config = dict(
    router_score='softmax',
    balance_loss=0.0162,
    balance_bias=False,
    rope_base=10000.0,
    rope_fraction=1.0,
    tie_embeddings=False,
    parallel_block=False,
    init='normal',
    init_std_qkv=0.0341,
    decay_fraction=1.0,
)
Below are experts of layer 2 (counted from 0) of a mixture-of-experts language model. Rows are named router (the router's row for the expert), gate (a neuron's input weights, with its number), up (a neuron's input weights, with its number) and show model dimensions 0-191. Each number is 200 + 20 x the weight over its row's rms, rounded and kept within 0 to 999.
After each expert's rows: a language model's description of what the expert responds to; "gets" lists some tokens that make up at least twice as much of what it gets as of all text. This comes from a sample of Wikipedia text that the model never trained on. Tokens count by the router's weight.

# expert 52
router,199,186,204,205,212,197,189,223,179,193,220,221,227,222,216,179,194,201,221,211,228,191,184,236,202,209,194,204,206,206,194,165,195,248,154,188,185,206,244,233,172,222,178,194,191,207,194,220,177,232,214,172,192,195,190,180,213,193,207,181,221,196,182,199,187,197,207,211,178,197,168,193,162,214,198,192,218,218,217,164,217,182,168,179,228,240,206,214,232,174,205,219,188,197,184,229,214,202,177,186,205,182,224,231,173,186,172,219,223,184,188,189,206,211,214,186,225,169,190,209,217,184,194,207,188,193,228,205,216,196,187,204,182,191,216,201,234,184,210,222,211,229,189,205,223,174,170,180,246,213,169,205,223,175,210,185,186,210,226,177,210,196,220,186,176,178,199,178,201,264,171,173,224,215,180,201,231,186,187,165,233,169,187,201,230,194,194,216,208,230,205,222
gate1,224,190,184,204,195,199,190,204,191,190,204,167,201,229,177,162,239,200,198,189,206,195,206,176,188,223,199,180,203,218,179,203,185,211,237,181,183,194,229,207,251,199,210,204,199,173,214,228,177,178,222,223,171,222,202,194,192,226,204,206,198,200,189,223,202,203,188,232,209,204,174,193,225,184,209,163,201,210,155,195,197,197,208,217,208,215,184,200,228,183,183,189,136,196,208,212,190,204,258,198,174,221,215,170,233,191,165,207,200,239,198,235,202,171,211,192,186,197,200,197,186,231,251,191,209,201,179,189,181,219,183,184,189,193,186,187,179,230,219,224,184,172,191,190,195,208,226,201,200,174,188,219,220,210,205,229,169,187,207,192,201,203,208,169,202,174,150,215,217,214,249,181,181,176,208,193,178,214,223,188,185,192,204,208,185,214,236,195,210,190,250,217
up1,183,201,211,187,184,195,205,189,224,179,223,219,202,174,222,214,214,194,195,198,224,220,227,219,172,175,176,201,208,200,202,173,217,187,194,218,213,245,189,220,163,226,190,225,209,194,191,191,236,205,160,205,240,141,198,195,196,203,194,174,232,192,226,201,164,201,201,164,180,208,212,191,234,199,223,199,190,174,242,187,176,203,225,214,193,199,200,213,219,226,192,214,247,196,213,199,180,197,166,198,250,217,235,221,208,153,187,201,218,162,204,168,222,219,200,204,186,170,187,198,233,178,153,171,183,169,210,206,218,193,176,189,212,202,218,236,227,187,187,209,207,207,207,220,181,176,194,219,197,216,204,204,194,197,178,189,209,208,210,195,183,196,194,226,220,233,222,200,228,204,181,210,181,208,170,215,221,199,191,199,217,212,200,187,222,184,180,182,169,219,184,230
What it handles: Prepositions after nouns, mainly of, plus in, for, into, about, as in Bishop of León, Place of birth; also pipe separators in tables.
gets: " of", " in", " for", " |", " into", "-"

# expert 25
router,178,189,227,214,224,198,222,222,177,196,217,224,214,210,196,199,177,209,207,220,196,182,165,221,212,205,159,204,216,219,216,181,190,225,177,200,165,194,230,228,182,212,177,181,203,217,169,223,204,224,195,162,173,177,176,168,208,168,190,176,188,182,177,187,184,179,205,180,178,212,174,190,213,178,213,180,219,219,189,182,178,180,178,179,217,209,185,200,223,165,219,213,196,201,170,218,200,172,187,193,181,185,231,220,175,183,172,202,214,169,205,169,220,210,221,169,225,192,170,225,226,180,166,213,200,219,221,183,224,171,177,191,196,183,234,224,232,199,212,222,183,223,189,176,189,217,182,196,224,211,190,189,221,194,204,173,200,180,202,174,215,222,194,169,175,184,225,168,189,232,181,169,227,222,185,193,223,194,190,185,226,178,180,184,230,193,218,199,209,170,226,181
gate0,205,232,174,207,191,196,168,193,250,187,239,204,208,195,199,232,222,185,204,176,228,199,190,213,192,192,193,181,195,174,204,181,220,170,240,192,195,206,160,215,212,185,221,211,198,213,214,224,195,193,230,204,193,202,195,236,176,213,205,186,228,232,184,159,190,219,165,232,195,161,179,199,199,220,181,201,220,171,193,216,197,181,194,219,203,188,216,224,184,242,214,218,195,170,232,184,208,207,182,163,215,206,212,197,229,194,206,161,203,200,187,178,166,174,177,184,188,170,226,226,182,171,188,161,211,231,185,200,165,226,207,183,207,200,219,176,205,183,229,217,238,222,200,203,205,193,197,206,180,185,180,188,200,180,145,185,220,229,173,206,191,183,199,228,175,206,162,209,189,224,195,216,189,207,200,205,193,224,228,224,199,208,236,201,203,201,216,190,184,186,183,216
up0,173,205,209,226,167,189,215,204,174,192,197,183,174,203,182,191,198,185,216,210,210,211,199,192,206,182,163,193,193,207,180,221,226,216,218,196,196,167,195,212,169,238,200,216,208,194,209,203,215,178,178,195,208,202,204,159,248,182,186,210,203,196,190,214,216,192,249,223,207,174,195,230,196,182,226,194,211,199,216,176,199,211,161,204,210,183,149,178,179,207,187,172,199,217,180,200,220,171,218,183,213,163,231,191,157,189,208,168,210,231,196,215,196,197,195,156,183,217,194,234,181,228,203,203,203,208,234,215,226,213,178,211,196,227,189,178,163,223,191,197,202,190,201,191,221,222,209,166,208,193,226,192,188,202,202,220,219,207,212,213,208,177,175,228,192,178,195,192,184,176,166,183,220,176,195,240,232,140,194,177,198,181,195,222,197,183,176,190,197,238,225,161
What it handles: Inner or final word pieces like es, it, ak, ed, as in do-es, pursu-it, t-ak-en, hab-it-ats, plus some the.
gets: "es", "it", " the", "ak", "ed", "ot"

# expert 47
router,187,209,227,215,198,204,221,210,185,192,221,224,223,233,217,170,203,205,186,233,245,200,203,197,218,216,196,185,200,215,217,183,211,168,189,186,158,167,252,199,189,186,182,184,189,200,169,206,228,204,175,204,199,193,188,169,198,188,196,178,226,227,193,211,226,219,214,180,178,211,194,198,207,210,237,209,235,204,194,191,165,209,179,188,225,234,197,187,197,185,216,196,233,228,183,227,196,226,215,208,180,174,206,206,184,184,206,218,214,180,245,192,232,222,218,171,201,184,182,222,230,216,216,204,185,224,218,189,213,189,198,218,183,180,234,216,233,196,205,233,213,190,191,170,173,194,248,200,208,230,212,193,220,205,233,170,207,194,206,198,186,229,211,187,181,210,224,181,214,191,174,187,220,232,218,235,180,201,179,181,200,189,187,174,224,162,200,225,231,192,190,247
gate0,220,198,233,172,232,196,192,177,191,194,212,201,202,200,240,186,186,192,188,204,184,199,213,242,219,183,241,198,204,220,186,223,210,173,201,251,188,194,207,185,180,200,191,198,204,181,180,166,191,203,208,176,190,165,167,140,222,191,208,195,196,202,187,192,216,209,214,209,196,237,215,168,200,204,192,187,194,198,220,219,187,178,183,192,188,224,247,227,209,211,217,233,184,211,197,219,208,214,222,224,203,223,213,208,213,185,215,201,226,170,221,178,146,193,175,168,205,195,193,191,186,140,207,218,199,171,214,150,178,189,193,169,185,209,200,185,194,227,204,221,202,223,207,195,222,219,195,191,204,187,236,226,190,180,194,225,206,212,198,173,247,167,191,211,200,210,200,204,165,214,192,166,200,217,215,197,219,246,214,218,207,183,198,192,212,213,206,216,171,195,195,235
up0,206,206,219,188,211,191,179,184,198,203,188,209,202,196,197,217,191,197,173,186,199,161,205,214,220,195,186,181,209,211,246,214,233,201,191,253,197,182,215,187,205,180,207,212,212,224,229,206,187,187,210,172,224,192,173,161,200,214,194,245,198,159,213,214,189,190,239,204,181,212,180,179,202,234,192,205,177,200,235,225,199,189,192,214,158,212,217,217,214,205,212,206,185,181,185,246,206,219,201,173,205,199,185,249,192,222,178,189,242,203,220,194,163,184,212,200,178,190,221,175,196,160,228,233,196,154,220,175,202,206,183,177,176,190,215,164,211,197,222,169,212,207,231,190,188,202,192,168,224,189,222,198,211,215,199,157,205,209,206,206,243,213,182,184,180,196,202,207,214,201,191,207,218,199,186,223,199,201,181,237,174,215,200,215,209,193,253,206,167,213,195,169
What it handles: Inner pieces like ch in Rochdale or Dordrecht and camp in campaign, plus the word by and month names before years.
gets: " by", "ch", "ce", "ter", "ish", "ud"

# expert 53
router,216,194,217,240,169,219,201,191,170,194,192,246,211,151,190,211,194,163,182,226,258,233,225,215,222,181,168,202,157,185,192,211,218,221,198,185,199,176,189,186,217,190,188,219,200,220,216,204,163,220,204,188,199,229,170,188,211,199,157,199,198,181,185,209,228,174,206,199,167,187,206,191,196,158,201,205,221,193,200,190,215,189,189,202,220,176,202,176,199,155,187,202,196,150,219,203,205,202,201,206,195,219,208,230,230,180,191,215,167,210,207,201,185,208,175,215,218,179,183,201,239,204,176,212,205,222,224,185,181,187,213,220,186,201,214,198,220,172,210,209,188,186,206,182,230,192,176,184,193,204,220,171,197,216,205,198,212,187,183,156,202,198,212,178,198,209,223,180,189,187,229,191,215,223,195,216,185,176,172,188,199,185,184,168,232,174,201,155,241,210,192,227
gate0,190,192,180,206,235,199,214,193,182,151,187,209,209,197,183,190,190,212,208,194,179,208,178,196,140,207,170,194,200,192,242,232,235,173,212,167,214,182,228,183,181,222,182,202,207,204,181,155,193,212,171,242,209,210,173,195,215,200,167,208,220,215,196,192,226,204,189,212,209,183,201,206,188,213,188,178,224,210,187,211,218,194,238,234,168,209,172,241,199,195,168,196,226,232,203,203,200,209,199,184,187,187,181,207,185,214,203,227,225,223,191,237,191,209,182,192,155,226,218,209,182,207,188,176,185,235,191,211,169,242,220,191,228,190,171,203,175,185,194,185,209,187,217,207,178,197,210,212,213,238,160,188,226,212,161,211,220,182,191,237,231,205,173,183,212,200,219,220,204,196,178,194,173,211,189,211,198,203,208,207,183,217,188,194,212,211,213,247,199,204,215,227
up0,221,180,173,182,198,222,181,173,202,202,203,182,223,225,194,157,220,194,185,213,192,182,190,194,197,221,191,192,236,189,182,201,187,182,202,202,181,176,196,239,203,188,189,237,143,186,203,184,213,219,185,215,210,178,195,188,192,208,166,201,169,257,214,213,200,236,217,222,185,196,181,210,204,197,217,185,213,187,160,177,201,203,218,194,210,194,209,165,187,222,207,202,242,160,228,203,189,197,211,194,150,206,179,205,200,199,228,198,191,213,199,189,197,177,178,239,195,211,214,213,189,186,192,218,233,188,180,203,203,210,228,223,208,185,176,202,164,177,186,207,208,190,225,184,169,167,185,236,197,207,176,207,208,215,204,219,202,216,213,223,182,216,208,171,229,210,231,222,228,195,151,233,203,210,182,161,153,219,196,216,198,224,211,207,192,213,197,206,210,244,214,225
What it handles: The preposition in, plus word-initial capitalized name or adjective pieces such as Black, San, Pro, Ad, New starting names and titles.
gets: " in", " In", " Pro", " New", "ish", "op"

# expert 17
router,214,198,183,207,176,224,211,273,175,187,213,189,219,171,189,212,188,217,192,171,204,221,194,216,198,170,188,224,212,180,228,210,185,202,235,201,213,242,216,200,189,192,146,218,180,212,181,219,198,178,195,184,216,185,206,192,197,196,197,202,205,185,206,194,177,217,218,190,196,220,180,195,202,192,181,190,180,210,193,195,146,207,190,183,185,225,161,183,185,203,188,136,238,209,189,210,204,178,188,181,195,198,232,197,167,213,245,188,210,233,155,204,215,209,196,185,191,188,219,230,211,172,197,215,211,215,213,179,218,180,179,221,206,203,197,194,244,233,223,200,211,206,190,183,189,201,196,201,171,214,171,212,215,183,224,163,203,202,195,206,207,207,241,194,204,159,221,188,185,244,194,185,195,199,173,182,183,227,190,191,220,180,182,218,223,191,232,198,216,201,218,228
gate0,241,243,179,213,206,192,223,171,188,186,194,208,191,198,162,185,217,220,183,207,195,191,197,206,170,179,217,197,209,209,178,159,177,225,223,183,218,225,241,162,191,197,170,202,207,167,188,219,181,183,184,184,183,170,196,208,196,193,217,169,184,198,193,177,182,183,188,185,198,238,196,209,221,198,195,207,177,210,186,222,215,186,185,191,184,202,211,199,182,220,207,221,192,228,201,231,191,195,204,193,221,208,209,237,212,184,187,214,197,174,188,192,204,179,186,162,218,207,197,200,198,224,231,163,189,182,166,188,205,183,212,204,192,224,181,189,230,178,204,196,236,180,193,240,190,182,200,200,181,198,202,239,182,190,212,164,214,217,176,149,228,178,225,211,208,200,191,211,186,181,212,196,157,212,197,145,209,244,180,214,198,246,217,215,202,233,196,203,239,223,199,229
up0,187,210,201,219,209,223,194,224,197,165,190,221,178,189,212,208,224,208,226,191,189,232,188,216,219,169,233,197,222,201,210,185,201,237,183,174,215,196,212,204,194,219,220,188,190,189,165,231,211,219,213,194,176,196,189,173,198,153,207,192,208,185,162,208,180,155,195,171,173,203,187,208,211,219,208,184,169,230,246,232,177,195,197,206,196,176,224,204,173,216,206,213,173,209,208,196,229,153,219,181,225,187,215,194,197,203,200,203,215,189,218,169,197,248,226,187,221,199,224,188,210,205,187,197,200,204,180,208,208,192,182,192,217,178,219,203,220,213,225,180,255,212,188,199,196,200,202,170,187,235,231,227,212,227,243,188,208,207,193,165,223,155,216,207,205,197,165,199,195,228,193,194,174,195,230,215,225,239,189,216,168,202,187,218,212,182,228,227,209,192,184,196
What it handles: The piece serv in serving or observatory, name-final o in Spanish names, lone spaces in empty table cells, and words like not, me.
gets: " ", "o", ".", "e", " not", " me"

# expert 45
router,181,185,224,204,204,176,217,220,175,207,225,211,210,204,208,207,182,215,193,212,198,184,181,197,208,212,155,211,212,208,212,185,186,215,180,197,169,202,230,228,158,198,185,174,204,193,170,215,203,232,199,162,173,175,200,172,213,173,200,204,185,187,177,185,203,166,207,187,192,203,171,172,215,183,205,203,234,222,206,185,206,203,174,180,222,237,181,191,197,186,227,201,211,202,169,228,189,185,179,216,179,191,232,225,182,194,184,203,211,167,188,167,210,228,222,176,215,165,174,227,226,166,176,217,203,192,218,182,229,166,168,203,205,191,226,176,229,212,224,241,202,231,176,163,190,192,192,195,208,206,198,193,217,194,195,158,203,183,209,163,212,230,179,186,190,168,226,179,200,206,191,178,234,217,193,191,224,191,210,191,238,171,190,170,237,193,197,193,207,177,215,176
gate0,203,175,232,178,187,180,223,174,209,245,169,204,204,200,193,190,197,193,205,203,208,173,214,194,227,200,182,187,217,257,211,173,205,178,214,206,201,163,203,221,161,239,195,199,221,203,202,187,221,128,166,226,208,190,177,196,208,196,197,179,205,189,198,186,193,175,198,205,226,210,207,210,221,209,203,207,182,218,204,190,241,196,197,192,176,235,190,177,197,213,175,207,222,220,216,167,201,200,153,183,206,199,187,187,208,179,197,195,219,195,192,180,218,206,177,196,200,190,181,209,181,216,193,166,191,197,213,189,218,235,218,209,186,183,190,213,208,206,199,240,183,202,176,245,215,222,213,216,238,213,206,206,226,199,206,186,208,187,205,214,189,223,189,197,231,221,215,211,202,195,188,189,185,192,190,238,147,181,234,155,200,187,172,160,234,183,200,198,204,179,175,245
up0,207,200,228,204,176,196,198,220,213,207,195,211,219,183,211,212,197,207,231,206,205,177,210,183,213,205,175,185,206,182,219,236,181,179,202,231,187,215,199,178,221,233,231,201,203,235,200,174,188,211,171,200,200,200,197,201,176,181,215,214,220,234,173,209,160,189,185,212,148,193,205,215,190,236,190,187,163,188,194,206,151,194,206,207,200,184,204,207,207,206,215,182,151,205,205,214,220,203,164,192,164,162,223,223,190,178,192,213,210,214,196,193,197,210,283,194,223,234,227,196,202,234,205,178,199,202,188,182,149,213,154,173,195,183,195,201,187,223,197,183,177,189,215,205,198,193,161,188,192,174,230,214,212,158,209,206,171,184,210,197,216,196,179,200,229,208,203,189,188,185,197,209,183,197,197,202,214,222,179,196,205,198,192,230,189,210,180,205,218,161,193,155
What it handles: Pieces right after a capital's first letter or syllable in names and words, like os in Moscow, Yugoslav, Yoshino, N in Nazi.
gets: "et", "ly", "os", "u", "it", "N"

# expert 2
router,180,210,227,201,234,199,203,228,176,190,215,215,198,219,156,191,165,220,216,209,176,182,173,209,192,212,154,204,230,246,242,167,190,217,174,188,178,180,193,244,180,210,180,198,193,195,182,226,175,215,193,193,179,161,207,197,217,192,174,197,225,204,207,201,202,177,211,180,181,175,178,170,239,172,220,191,228,189,198,162,213,177,207,169,195,210,188,182,182,178,204,219,214,186,165,225,179,202,210,204,182,180,210,232,176,179,181,212,210,195,172,180,228,224,233,194,212,183,164,239,218,180,209,206,160,170,222,194,206,195,179,196,200,188,209,177,234,169,207,183,199,223,192,189,194,186,184,162,230,206,196,200,213,207,210,190,184,176,199,186,235,215,203,179,174,184,230,179,212,182,198,181,210,231,199,212,206,210,189,191,210,195,170,190,217,191,185,172,210,197,210,186
gate0,193,193,204,192,150,221,210,183,207,207,190,191,165,224,191,207,213,216,188,231,187,130,236,163,168,169,184,217,216,212,167,212,200,249,227,214,200,174,200,202,224,209,196,183,211,196,201,189,197,216,172,200,177,224,194,174,215,207,210,181,204,222,189,232,190,192,246,224,187,191,199,221,203,230,200,172,174,201,206,193,173,193,229,212,210,204,192,186,195,192,243,220,221,206,175,225,227,233,193,189,170,195,185,217,219,216,198,201,209,189,229,207,166,213,235,204,217,225,200,210,208,181,198,203,226,207,221,209,221,185,226,197,201,192,208,178,214,183,247,203,226,189,185,201,211,188,242,206,238,201,178,189,195,227,214,204,218,183,242,170,207,186,190,206,211,212,225,196,215,179,209,209,187,208,214,163,199,236,210,228,213,216,202,215,173,193,208,194,208,233,231,229
up0,176,180,183,191,203,198,220,181,187,225,199,190,203,204,194,201,212,210,200,214,207,223,222,162,179,196,225,163,212,204,186,230,217,224,235,179,187,202,213,184,177,226,198,188,225,200,183,154,222,242,177,239,195,150,160,178,203,188,191,175,170,193,222,234,201,187,199,216,179,167,179,231,192,207,196,199,181,236,176,193,198,206,197,225,198,182,193,164,192,243,231,182,164,184,182,227,176,210,185,213,187,181,192,228,223,210,201,174,183,204,239,197,186,204,190,203,209,179,211,203,219,185,183,186,198,222,207,194,235,186,205,190,204,181,168,183,215,208,236,222,197,214,178,218,197,178,212,227,218,231,181,197,233,229,218,201,188,182,190,176,177,227,185,195,195,202,210,186,211,184,204,199,198,201,232,188,213,230,196,218,250,191,192,198,211,193,154,202,186,227,225,171
What it handles: Word-internal pieces such as i, and, ist, omet inside longer words and names, e.g. kil-omet-res, s-omet-imes, Gr-and, abolition-ist.
gets: "i", "and", "ist", "I", " in", "ia"

# expert 43
router,212,244,202,198,183,176,172,200,205,219,184,205,200,222,208,209,191,203,216,213,243,210,202,189,226,186,194,197,154,180,202,226,217,187,188,218,213,195,197,195,215,213,208,204,232,200,204,185,215,204,202,203,191,225,201,202,193,201,197,215,230,219,207,230,219,214,221,224,212,185,220,212,216,174,182,193,221,161,233,222,188,215,200,216,198,186,224,225,171,225,160,263,175,225,229,198,213,177,190,212,234,236,188,206,219,185,232,203,200,212,236,210,182,221,194,216,185,227,237,160,169,217,197,177,181,174,199,194,202,238,242,229,190,177,193,204,192,186,165,196,216,200,219,237,219,205,192,211,185,220,226,200,201,166,210,238,212,251,176,220,202,188,204,210,215,227,183,219,185,165,160,207,187,172,220,217,200,197,194,204,211,187,221,196,176,203,175,204,193,197,194,194
gate1,236,194,169,190,198,194,213,179,233,203,217,156,172,157,204,209,235,209,184,195,185,211,205,189,168,210,180,210,209,201,197,193,152,210,208,205,176,214,203,184,203,225,226,211,168,184,244,198,179,148,164,223,192,195,214,193,176,213,192,198,175,236,219,184,196,217,171,187,195,170,209,178,201,208,204,209,184,209,147,198,206,202,191,171,178,171,196,176,214,219,224,209,181,204,188,206,191,219,209,213,188,202,196,179,241,227,188,169,198,237,193,189,192,194,184,194,197,203,193,229,203,231,213,152,194,213,186,227,188,222,207,182,197,263,210,201,213,231,185,185,193,197,188,163,220,221,235,220,215,168,182,226,174,208,185,195,183,203,200,209,194,219,187,187,185,207,188,187,198,216,203,191,202,206,174,198,201,204,215,215,201,215,224,200,199,136,214,228,182,208,189,231
up1,195,202,215,172,215,201,203,215,198,200,196,236,210,188,242,226,176,181,238,244,189,197,203,183,190,205,172,217,164,210,225,239,233,206,193,182,187,208,173,198,191,177,196,177,230,180,171,200,202,263,242,192,203,212,179,195,215,178,196,194,212,186,177,259,197,174,216,212,225,218,211,242,202,197,206,166,192,202,221,155,215,213,190,185,208,210,207,205,202,172,195,195,227,185,224,215,211,199,187,192,175,188,236,205,173,193,197,227,216,206,185,189,238,190,213,197,203,207,204,182,201,190,197,207,186,235,221,189,201,187,201,207,193,163,224,215,174,196,221,196,194,200,196,236,202,201,182,175,193,193,179,186,218,182,200,239,206,204,203,185,222,167,155,192,196,197,225,199,213,202,193,200,213,191,204,247,233,192,171,187,199,162,183,184,194,229,167,185,198,158,204,205
What it handles: The word the or The, mostly after prepositions like of, in, to, and in titles such as Over The Fear.
gets: " the", " The", "The", ";", "the", " 17"

# expert 14
router,182,182,209,227,226,197,226,231,193,214,216,215,214,201,206,219,181,218,203,205,194,201,164,213,211,210,183,199,235,217,221,176,190,214,173,198,164,206,237,218,148,207,174,171,207,197,175,218,192,219,203,184,181,193,182,172,178,169,196,158,194,183,174,188,180,161,198,181,173,198,171,180,210,202,200,193,225,225,194,181,179,162,203,167,216,222,181,190,208,180,217,195,216,195,172,214,198,169,180,190,186,179,227,208,174,209,178,212,231,173,215,170,211,208,233,171,231,157,186,229,230,192,186,210,189,218,220,194,218,165,190,199,198,192,230,206,227,196,217,200,181,217,190,180,191,194,173,180,209,206,192,188,218,191,222,165,186,184,196,166,223,217,188,186,184,189,221,170,180,197,173,176,230,210,197,196,217,194,194,185,229,176,174,162,231,205,223,208,220,193,226,185
gate0,190,216,202,213,213,214,189,236,214,194,233,211,202,152,209,228,228,205,189,226,194,228,196,251,205,175,202,215,204,204,208,209,197,232,202,184,217,240,204,229,183,195,203,220,207,245,206,173,196,233,220,179,189,190,216,212,194,221,201,194,214,181,219,183,195,190,208,221,202,172,185,204,236,203,201,188,218,199,200,229,172,213,192,190,185,177,240,188,199,238,216,212,180,215,192,198,194,187,194,219,223,170,204,212,205,224,214,205,197,180,206,204,233,212,197,218,193,172,221,185,172,205,233,199,218,185,180,226,252,225,179,226,183,198,214,235,228,192,194,204,191,203,203,206,208,180,210,202,155,219,200,196,212,186,171,221,249,141,208,180,177,158,210,174,222,180,196,224,202,226,199,200,151,202,204,197,226,224,209,181,218,194,202,184,181,189,223,232,215,191,235,198
up0,219,189,173,195,183,215,236,196,182,196,180,193,193,243,237,179,193,156,195,175,187,210,233,214,228,188,187,215,227,222,194,187,201,214,214,208,220,212,182,183,199,206,211,142,201,186,211,215,204,185,180,239,208,193,174,190,207,169,195,215,226,228,199,198,188,195,187,169,223,194,241,184,183,222,176,251,226,213,194,170,212,206,196,231,185,198,168,217,210,191,191,208,212,194,196,222,185,208,248,185,215,210,187,215,204,191,175,182,198,206,208,195,200,216,234,189,168,203,195,207,226,202,237,180,181,199,226,179,179,186,191,183,185,214,193,165,178,172,229,212,185,229,214,219,196,240,212,208,238,202,207,186,196,222,220,216,200,208,211,227,244,180,182,204,207,208,187,156,193,205,188,206,206,213,182,201,196,166,204,234,207,210,176,241,203,201,243,186,173,230,199,207
What it handles: Capital letters L, W, B, R, F, and lowercase w, opening a word that continues in the next token, as in W-riters, L-ambeth, w-elcomed, plus suffixes ary and ical.
gets: " L", " W", " B", "en", " w", "w"

# expert 18
router,201,211,190,189,221,181,214,178,198,192,215,222,183,198,198,202,200,209,196,182,223,229,262,229,217,242,206,215,160,166,176,234,209,166,201,214,224,234,221,189,192,172,220,205,188,188,213,199,193,157,202,245,211,240,205,219,215,216,210,202,213,193,207,223,240,214,221,208,220,212,202,188,171,192,173,178,192,210,178,204,226,208,199,226,194,167,201,228,179,187,192,248,212,192,210,205,202,186,196,186,222,217,183,196,212,231,208,186,223,206,200,214,186,201,198,221,184,229,205,202,192,191,218,210,201,201,207,189,206,206,228,195,185,196,192,208,202,213,172,221,234,176,191,244,215,191,223,220,212,215,206,187,202,186,237,241,203,213,184,197,209,194,197,200,228,223,179,219,187,157,208,217,189,175,177,240,196,186,183,217,172,234,220,199,178,182,173,204,224,218,145,168
gate0,186,173,177,185,187,203,190,191,183,198,189,227,202,203,208,224,213,225,201,201,182,188,168,168,172,237,191,187,218,207,243,159,175,195,239,199,198,166,173,180,209,164,229,188,188,199,207,216,193,207,182,189,203,188,214,209,197,190,208,185,211,191,216,208,172,234,172,197,191,191,216,208,188,143,186,202,174,173,198,208,187,199,208,147,188,217,228,192,229,245,209,173,185,201,197,180,223,186,196,201,214,212,186,186,184,214,205,214,196,178,189,227,220,162,178,187,195,212,204,210,181,216,195,220,196,211,182,191,199,171,191,249,181,222,196,239,183,185,239,195,210,208,210,195,220,202,222,177,199,242,182,203,150,188,205,194,195,168,239,224,199,217,205,227,191,232,185,236,179,190,228,206,208,185,197,201,191,256,211,209,198,181,188,177,199,200,215,236,205,201,221,185
up0,204,214,206,198,178,221,216,198,195,227,172,217,173,205,213,152,185,207,230,180,202,213,214,207,227,198,217,192,193,183,184,236,209,231,193,188,187,220,192,243,194,221,188,165,233,215,191,209,193,165,204,226,217,218,168,156,208,217,246,218,207,224,192,174,253,193,189,165,229,188,213,197,217,161,189,180,210,193,167,178,210,217,163,233,217,185,142,202,235,152,209,206,192,188,212,179,180,206,200,218,186,211,223,195,198,196,221,202,213,224,207,197,191,204,202,187,182,211,202,195,218,200,205,197,179,212,224,196,188,205,230,175,195,198,198,197,197,221,183,216,186,201,210,191,216,237,209,222,213,144,242,202,231,223,205,175,217,202,204,214,180,205,179,190,194,211,206,179,235,218,218,222,196,172,183,235,183,187,193,176,206,208,222,201,204,199,178,187,180,200,193,173
What it handles: Commas, usually fused to the word they end, before and/or which/but, e.g. County, tissues, in 2007, plus semicolons and colons in lists.
gets: ",", "s,", "e,", "a,", "),", "y,"

# expert 49
router,178,186,183,220,179,201,226,187,176,204,229,229,208,233,203,186,177,199,197,218,195,203,228,210,217,201,194,168,193,214,197,188,188,198,192,180,188,217,259,211,185,233,194,169,204,180,214,196,174,214,166,215,203,205,202,177,203,201,183,198,182,201,183,192,200,196,204,171,176,214,184,210,215,189,179,198,218,219,190,186,215,204,180,207,218,217,229,185,199,191,173,221,231,219,176,227,225,177,159,179,182,215,209,210,194,203,187,187,202,168,249,198,195,214,225,197,191,175,182,223,219,205,209,239,189,193,199,187,197,168,154,228,194,220,219,177,203,250,210,224,167,208,153,174,225,210,202,163,238,199,192,192,236,186,254,218,188,188,229,180,222,226,228,183,171,192,206,161,191,209,168,179,206,190,192,181,213,201,192,195,225,198,200,175,210,229,191,171,212,205,213,193
gate0,174,204,172,191,188,232,230,175,219,189,197,215,174,179,235,231,154,241,169,239,245,217,240,236,210,219,215,186,145,172,201,178,222,205,193,221,181,216,217,195,198,197,194,192,179,189,175,205,236,205,202,217,221,215,190,185,236,242,191,218,188,179,205,208,190,194,159,200,186,187,204,237,186,200,210,209,206,211,205,182,196,183,159,212,209,182,211,222,208,217,215,183,247,170,226,191,161,194,213,203,192,205,191,182,225,189,204,191,220,201,179,186,192,202,180,212,202,179,187,223,194,175,208,207,164,188,181,197,211,173,188,229,212,178,213,215,219,192,189,175,179,180,175,211,239,203,219,190,171,218,175,211,161,239,199,232,193,204,190,204,204,187,199,186,205,167,208,211,176,205,171,220,184,195,203,217,213,188,180,197,231,196,176,198,201,199,212,206,183,215,191,184
up0,187,224,159,217,198,222,210,235,208,217,216,208,181,157,229,225,182,219,165,217,223,223,182,241,210,217,179,191,180,189,195,205,229,218,208,199,183,220,201,174,206,198,206,197,186,208,208,219,238,202,193,238,197,193,233,185,228,209,202,216,206,182,181,201,177,208,157,198,191,190,190,204,194,220,192,193,223,218,187,174,194,201,174,188,208,207,207,210,189,220,218,171,245,217,205,179,175,208,192,207,178,195,174,139,198,184,191,191,214,186,165,170,185,215,162,172,216,174,163,205,214,208,197,209,179,184,177,170,192,166,185,211,201,197,217,207,218,152,206,166,172,172,165,208,191,190,208,195,170,205,170,192,184,236,179,220,183,215,192,196,223,223,209,183,186,167,231,215,182,208,185,221,170,226,214,176,190,206,197,182,197,213,171,192,196,220,210,169,191,202,174,196
What it handles: Commas after list items and words, opening parentheses, slashes, and braces or ^{ in formulas like β_{2}.
gets: ",", " (", " D", "s,", "/", " "